Weights of a small mixture-of-experts language model, trained from scratch on English Wikipedia.
Size: 13 layers, width 448, vocabulary 8397, 113M parameters.
Training: a variant of SOAP for the experts, 421M tokens, 6638 steps.
Below are experts of layer 10 (counted from 0) of a mixture-of-experts language model. Rows are named router (the router's row for the expert), up (a neuron's input weights, with its number), down (a neuron's output weights, with its number) and show model dimensions 128-191. Each number is 50 + 12 x the weight over its row's rms, rounded and kept within 0 to 99.
After each expert's rows: "mostly gets" lists some tokens that are sent to it at least half of the time; "comes after" lists some tokens at least twice as common just before its tokens as in all text. This comes from a sample of Wikipedia text that the model never trained on. Tokens count by the router's weight.

# expert 10
router:61 57 31 76 71 51 79 64 62 49 40 56 62 51 48 43 52 70 50 15 61 52 26 45 51 46 59 46 54 78 43 43 45 52 50 39 50 42 51 44 40 78 50 59 52 64 61 37 40 61 39 61 55 50 38 56 34 37 22 60 38 60 50 48
up0:51 74 43 52 52 42 59 54 49 40 49 56 40 34 76 54 68 36 51 41 43 40 44 28 28 38 37 50 45 59 36 59 60 73 80 52 51 59 63 60 42 64 54 71 49 58 57 60 39 71 55 48 77 51 40 90 36 52 44 40 59 57 52 65
down0:53 41 37 52 43 69 56 54 54 61 58 36 68 62 40 31 45 72 63 18 43 57 32 41 42 41 40 44 44 35 60 50 37 59 64 30 55 41 46 36 55 47 44 48 58 39 55 58 65 44 47 29 39 59 91 45 56 53 65 40 60 49 55 41
up1:55 68 69 27 40 58 60 81 44 54 38 58 28 23 49 46 67 82 60 34 30 36 33 53 52 43 64 41 30 48 49 24 68 42 78 56 62 25 39 50 69 38 47 68 49 63 50 58 45 67 42 46 52 70 28 64 53 66 59 60 42 56 57 64
down1:46 67 45 38 63 64 48 48 41 69 36 54 28 40 66 57 42 45 66 50 41 59 52 55 26 74 72 61 57 53 52 62 56 49 48 62 39 43 36 67 65 77 29 62 65 69 46 29 45 53 40 73 57 33 28 39 48 63 53 51 39 68 49 36
up2:42 61 46 67 46 54 52 47 32 64 40 67 61 77 48 50 57 23 56 32 55 60 51 57 61 57 49 56 35 54 54 50 51 51 67 44 35 65 49 38 34 53 27 47 41 58 44 16 34 51 35 65 58 51 54 40 58 53 41 56 34 52 42 53
down2:41 58 43 37 49 56 40 44 54 52 38 44 79 56 56 54 66 56 48 61 40 36 27 40 46 58 33 73 64 46 61 20 55 62 59 49 64 51 51 52 38 52 52 55 30 59 62 53 51 46 55 33 49 42 56 63 54 55 37 47 49 53 53 47
up3:53 65 43 57 50 60 34 67 50 51 56 32 33 34 60 39 40 55 51 39 88 49 25 36 40 33 65 50 54 65 50 57 76 44 38 32 50 42 56 58 67 62 55 39 44 56 51 61 50 72 57 51 50 53 43 40 56 50 68 54 38 43 42 48
down3:64 74 51 44 65 58 62 41 51 40 56 44 33 59 46 47 47 53 52 75 49 47 58 41 34 38 55 46 56 73 51 56 38 56 47 47 52 30 41 46 49 54 59 65 44 54 40 48 47 49 23 39 50 54 48 65 47 39 68 43 68 40 38 54
mostly gets: " 0", "----", " Apps", " 6–", " %", " MF"
comes after: " |", "|", ";", " +", " −", " 6"

# expert 5
router:60 52 59 44 62 45 64 43 57 68 33 39 50 48 54 43 61 54 66 47 45 58 39 47 41 43 62 59 74 61 59 61 38 52 35 48 58 45 57 50 51 70 37 59 50 48 57 46 65 47 73 41 68 59 27 51 63 59 35 42 46 71 49 32
up0:60 47 69 64 43 57 65 28 59 62 30 48 54 58 58 49 60 51 39 50 46 59 76 57 45 44 67 45 55 32 64 58 37 52 22 46 49 44 67 63 48 49 49 53 58 50 59 25 45 35 42 21 66 62 43 62 31 62 48 33 54 39 45 53
down0:50 43 51 57 53 47 27 48 64 64 20 51 58 54 36 50 35 60 26 59 47 43 64 87 37 50 49 41 39 45 47 55 30 50 36 52 60 54 70 56 35 34 46 32 59 45 42 41 35 49 51 39 62 47 47 43 42 54 40 80 49 54 78 62
up1:56 58 53 72 57 54 55 50 67 63 35 48 37 50 58 60 65 43 61 44 40 59 63 50 60 18 51 56 66 42 40 45 46 46 46 44 58 77 60 45 04 51 48 48 42 50 67 54 68 49 80 64 55 51 48 52 43 41 54 30 38 41 52 41
down1:48 64 50 48 38 40 38 62 40 52 46 42 38 43 55 57 24 61 46 49 67 50 48 57 37 64 55 59 43 87 48 34 51 45 46 51 58 60 63 45 58 56 37 69 56 45 50 45 42 39 46 65 52 64 29 58 42 37 56 47 62 42 54 62
up2:45 48 23 42 65 89 28 19 34 36 81 55 27 46 55 90 39 52 40 31 63 36 28 47 41 51 59 74 56 61 56 39 51 49 48 34 52 58 57 63 51 48 52 21 61 59 48 49 62 49 55 69 40 37 57 22 25 35 39 52 44 41 66 66
down2:54 36 56 65 62 59 64 54 44 51 45 33 49 68 43 60 60 83 45 64 42 50 30 37 48 69 46 44 44 31 60 71 37 51 41 63 45 58 78 52 50 37 58 39 54 51 54 58 58 66 59 54 69 31 28 32 56 65 51 46 75 73 34 44
up3:47 43 44 36 49 36 65 63 43 56 36 51 61 40 61 30 63 48 50 48 78 35 54 54 58 57 50 41 72 58 33 50 31 50 53 48 45 47 72 53 27 38 46 60 35 62 42 42 54 58 33 57 48 50 58 63 65 58 32 58 20 70 36 43
down3:62 57 59 49 50 53 42 63 16 49 35 63 41 34 43 49 65 43 35 55 55 44 58 63 52 37 57 70 57 52 49 44 59 23 47 55 45 65 22 37 39 49 63 37 80 49 60 45 39 45 35 54 47 57 76 65 54 47 56 66 54 53 55 48
mostly gets: " ===", " ==", " known", " also==", " ====", " based"
comes after: " was", " is", " were", " be", " are", " been"

# expert 24
router:53 43 29 47 60 60 46 49 35 33 61 44 45 57 55 48 63 49 31 43 47 66 36 48 48 56 47 46 62 64 46 50 37 49 49 31 83 49 23 45 55 57 32 49 46 47 36 38 40 45 50 60 46 72 55 80 38 75 23 50 37 49 53 58
up0:53 47 31 69 58 36 60 52 48 47 30 35 68 54 50 50 47 66 61 55 69 45 69 55 37 45 56 47 62 51 58 51 51 41 71 45 63 52 66 32 27 74 60 58 64 62 70 55 59 51 52 66 72 37 61 40 51 44 40 75 52 36 41 54
down0:46 56 44 53 44 52 42 51 31 55 50 38 51 65 50 59 62 28 69 38 41 78 62 51 28 75 32 37 45 53 63 53 50 63 41 56 62 21 25 64 80 60 46 44 23 46 46 41 64 29 51 51 81 45 47 43 45 48 48 40 49 54 37 43
up1:59 42 59 55 50 41 39 63 66 47 52 48 49 42 57 40 31 41 64 53 50 19 41 33 51 56 56 68 50 53 43 50 53 63 47 57 47 74 21 42 39 52 53 39 38 51 43 43 27 77 66 46 26 38 63 28 64 41 45 40 58 28 42 38
down1:64 65 54 52 25 43 39 63 48 63 41 54 50 44 55 36 45 32 66 49 38 52 43 64 58 34 36 49 46 61 61 41 81 41 68 61 56 60 31 35 56 07 41 48 39 37 38 42 48 38 26 71 45 44 54 56 37 47 56 33 27 59 49 40
up2:50 55 50 42 48 51 40 64 43 44 68 53 45 58 60 63 71 25 22 66 67 59 47 48 63 48 50 46 58 66 50 84 59 49 58 39 31 51 47 48 50 52 49 56 49 48 58 42 54 38 40 62 51 53 49 58 70 58 62 57 70 53 38 48
down2:38 52 47 40 48 64 42 46 28 61 49 50 48 52 67 57 24 49 60 55 62 36 47 45 32 55 41 57 52 08 70 45 34 61 64 69 61 42 50 48 64 28 53 38 56 61 29 50 38 35 41 41 45 42 43 36 65 51 51 40 44 65 52 66
up3:52 55 56 34 67 54 31 76 53 53 56 38 35 57 65 71 37 53 39 49 54 66 30 52 65 46 51 44 44 47 55 72 41 53 75 50 47 55 40 38 77 49 19 43 69 29 48 60 47 41 50 30 50 70 55 46 48 51 62 53 36 50 54 70
down3:50 49 29 61 46 69 52 49 58 52 58 32 56 47 62 52 53 48 66 42 67 50 59 39 41 37 40 43 38 59 60 56 52 35 37 42 59 28 39 66 55 50 57 53 56 50 54 36 67 56 48 63 51 52 28 74 61 33 72 34 55 54 61 47
mostly gets: "es.", "ing.", "er.", "y.", "s.", "ation."
comes after: " ", " 0", " 1", ")", " 2", " —"

# expert 16
router:33 31 57 49 52 55 63 62 53 41 56 50 63 22 48 65 39 50 44 42 50 42 37 41 65 64 81 76 59 72 48 44 38 58 77 57 35 29 45 44 65 53 42 65 54 67 45 42 26 41 55 47 67 70 57 56 71 59 75 39 38 46 53 46
up0:66 54 49 52 43 08 62 32 46 48 71 65 31 48 54 52 49 42 36 63 34 57 55 37 53 41 41 48 51 43 40 44 43 45 35 68 52 44 59 45 68 77 59 43 56 52 41 34 24 59 48 63 50 46 57 56 44 38 36 29 37 48 52 60
down0:59 44 36 49 29 55 62 62 47 45 44 35 53 50 48 39 54 38 53 61 58 52 35 46 46 56 40 45 56 38 56 39 46 59 53 36 50 45 21 34 65 54 62 49 53 61 53 40 36 54 52 38 38 49 54 54 41 32 55 36 48 30 50 54
up1:51 49 54 53 47 37 32 54 81 54 57 43 61 65 40 35 41 39 36 62 43 43 48 11 61 43 57 52 57 42 55 41 37 44 56 47 52 55 49 62 38 57 58 42 52 47 45 47 49 48 50 56 60 48 31 62 51 51 55 53 36 29 46 53
down1:54 43 63 41 65 52 47 59 52 55 64 51 51 49 43 43 52 63 46 39 63 69 51 67 56 35 36 57 48 52 47 70 77 55 62 41 50 59 27 61 42 33 44 59 54 58 43 51 56 57 69 63 30 48 69 48 53 42 63 61 40 61 45 85
up2:49 20 46 54 48 46 33 62 46 70 66 50 50 59 51 33 29 92 62 57 41 58 48 39 41 64 54 39 39 63 52 40 48 57 24 62 44 20 21 42 59 55 40 64 75 62 81 61 60 57 62 64 42 54 67 52 45 44 60 73 47 52 51 47
down2:55 45 37 40 56 45 52 62 51 50 37 55 52 38 40 46 61 28 49 52 55 37 37 75 57 45 41 54 57 57 54 60 66 54 44 61 54 70 50 43 55 43 64 40 45 59 41 48 63 31 46 38 35 52 54 67 34 28 48 43 57 16 42 69
up3:46 54 45 50 46 45 61 45 75 31 09 51 28 51 43 37 43 57 49 31 34 55 54 49 49 68 17 41 54 46 41 52 32 55 61 61 52 42 66 47 44 55 52 61 63 67 52 47 61 76 48 61 49 58 51 48 61 76 45 55 26 42 62 38
down3:58 46 76 46 59 58 44 28 33 46 55 39 56 25 67 52 69 45 38 65 47 54 59 58 33 62 56 51 61 49 46 63 41 43 60 48 53 64 27 60 61 78 35 47 45 51 35 44 33 66 36 47 79 56 41 43 51 77 38 62 70 46 57 37
mostly gets: " ==", " ===", " also==", "s==", "s===", " ===="
comes after: "-", "°N", " •", " /", "′", "°"

# expert 30
router:39 43 27 70 56 68 48 54 29 52 51 53 40 45 54 39 48 67 62 37 53 59 50 40 52 37 60 59 54 55 57 60 48 55 38 72 49 55 37 40 58 42 35 62 45 63 36 54 54 49 50 49 45 65 26 53 44 41 40 46 46 47 20 56
up0:37 51 49 47 53 37 68 49 61 53 72 54 53 51 53 47 48 46 59 53 38 43 34 50 40 49 45 45 48 60 53 66 63 58 64 35 67 45 58 80 64 61 53 37 27 49 50 50 38 36 64 57 63 72 61 53 50 64 59 55 61 74 56 42
down0:28 69 31 60 48 48 46 60 29 55 62 42 58 54 52 45 58 59 64 44 48 46 57 77 41 68 54 76 13 37 54 39 39 56 55 64 61 44 51 52 70 34 32 45 41 66 47 36 42 54 62 51 55 50 33 56 74 53 51 34 58 54 68 42
up1:53 45 60 54 80 43 62 46 31 35 57 60 62 58 62 60 43 47 57 43 55 43 49 51 53 47 45 43 52 62 62 73 48 51 39 54 57 58 63 59 66 43 63 38 37 64 63 46 63 42 51 67 52 54 26 29 35 43 52 62 57 60 57 50
down1:53 53 53 42 39 60 66 62 50 40 43 70 39 29 27 40 55 46 37 56 63 53 55 39 26 43 44 36 60 60 59 55 46 49 38 49 49 55 47 34 49 44 48 65 29 14 61 46 48 62 36 55 50 59 58 52 48 45 61 44 55 45 44 24
up2:52 30 49 56 43 56 53 61 51 48 28 62 41 50 50 70 56 60 62 55 49 50 60 57 58 68 63 57 48 65 65 48 75 39 66 55 62 69 52 58 37 71 58 44 37 39 46 35 41 64 79 44 74 60 47 52 38 48 30 60 35 35 36 52
down2:74 41 56 55 72 59 68 46 58 40 40 60 54 58 67 66 40 58 40 55 59 34 46 42 64 51 24 51 58 45 51 76 45 83 48 54 35 43 62 50 57 47 36 43 64 42 57 31 38 49 36 38 60 44 63 34 58 41 56 60 28 56 42 12
up3:45 61 40 68 55 45 29 36 74 58 33 49 59 50 56 67 54 40 45 51 29 38 76 54 40 22 61 49 51 52 63 63 64 55 44 50 55 50 17 20 60 15 35 54 57 44 55 59 49 63 28 49 58 43 48 31 61 37 53 52 30 36 33 60
down3:44 77 57 50 45 68 47 56 51 59 26 49 80 49 52 71 60 55 27 67 39 49 45 62 45 35 32 44 44 56 58 44 38 48 42 40 54 67 62 25 51 57 28 47 08 48 57 42 35 57 61 48 36 54 53 47 52 82 48 41 37 45 66 54
mostly gets: "\n", " \"", "==", " ==", " ===", "==="
comes after: "\n", " |", ".", " =", ")", "=="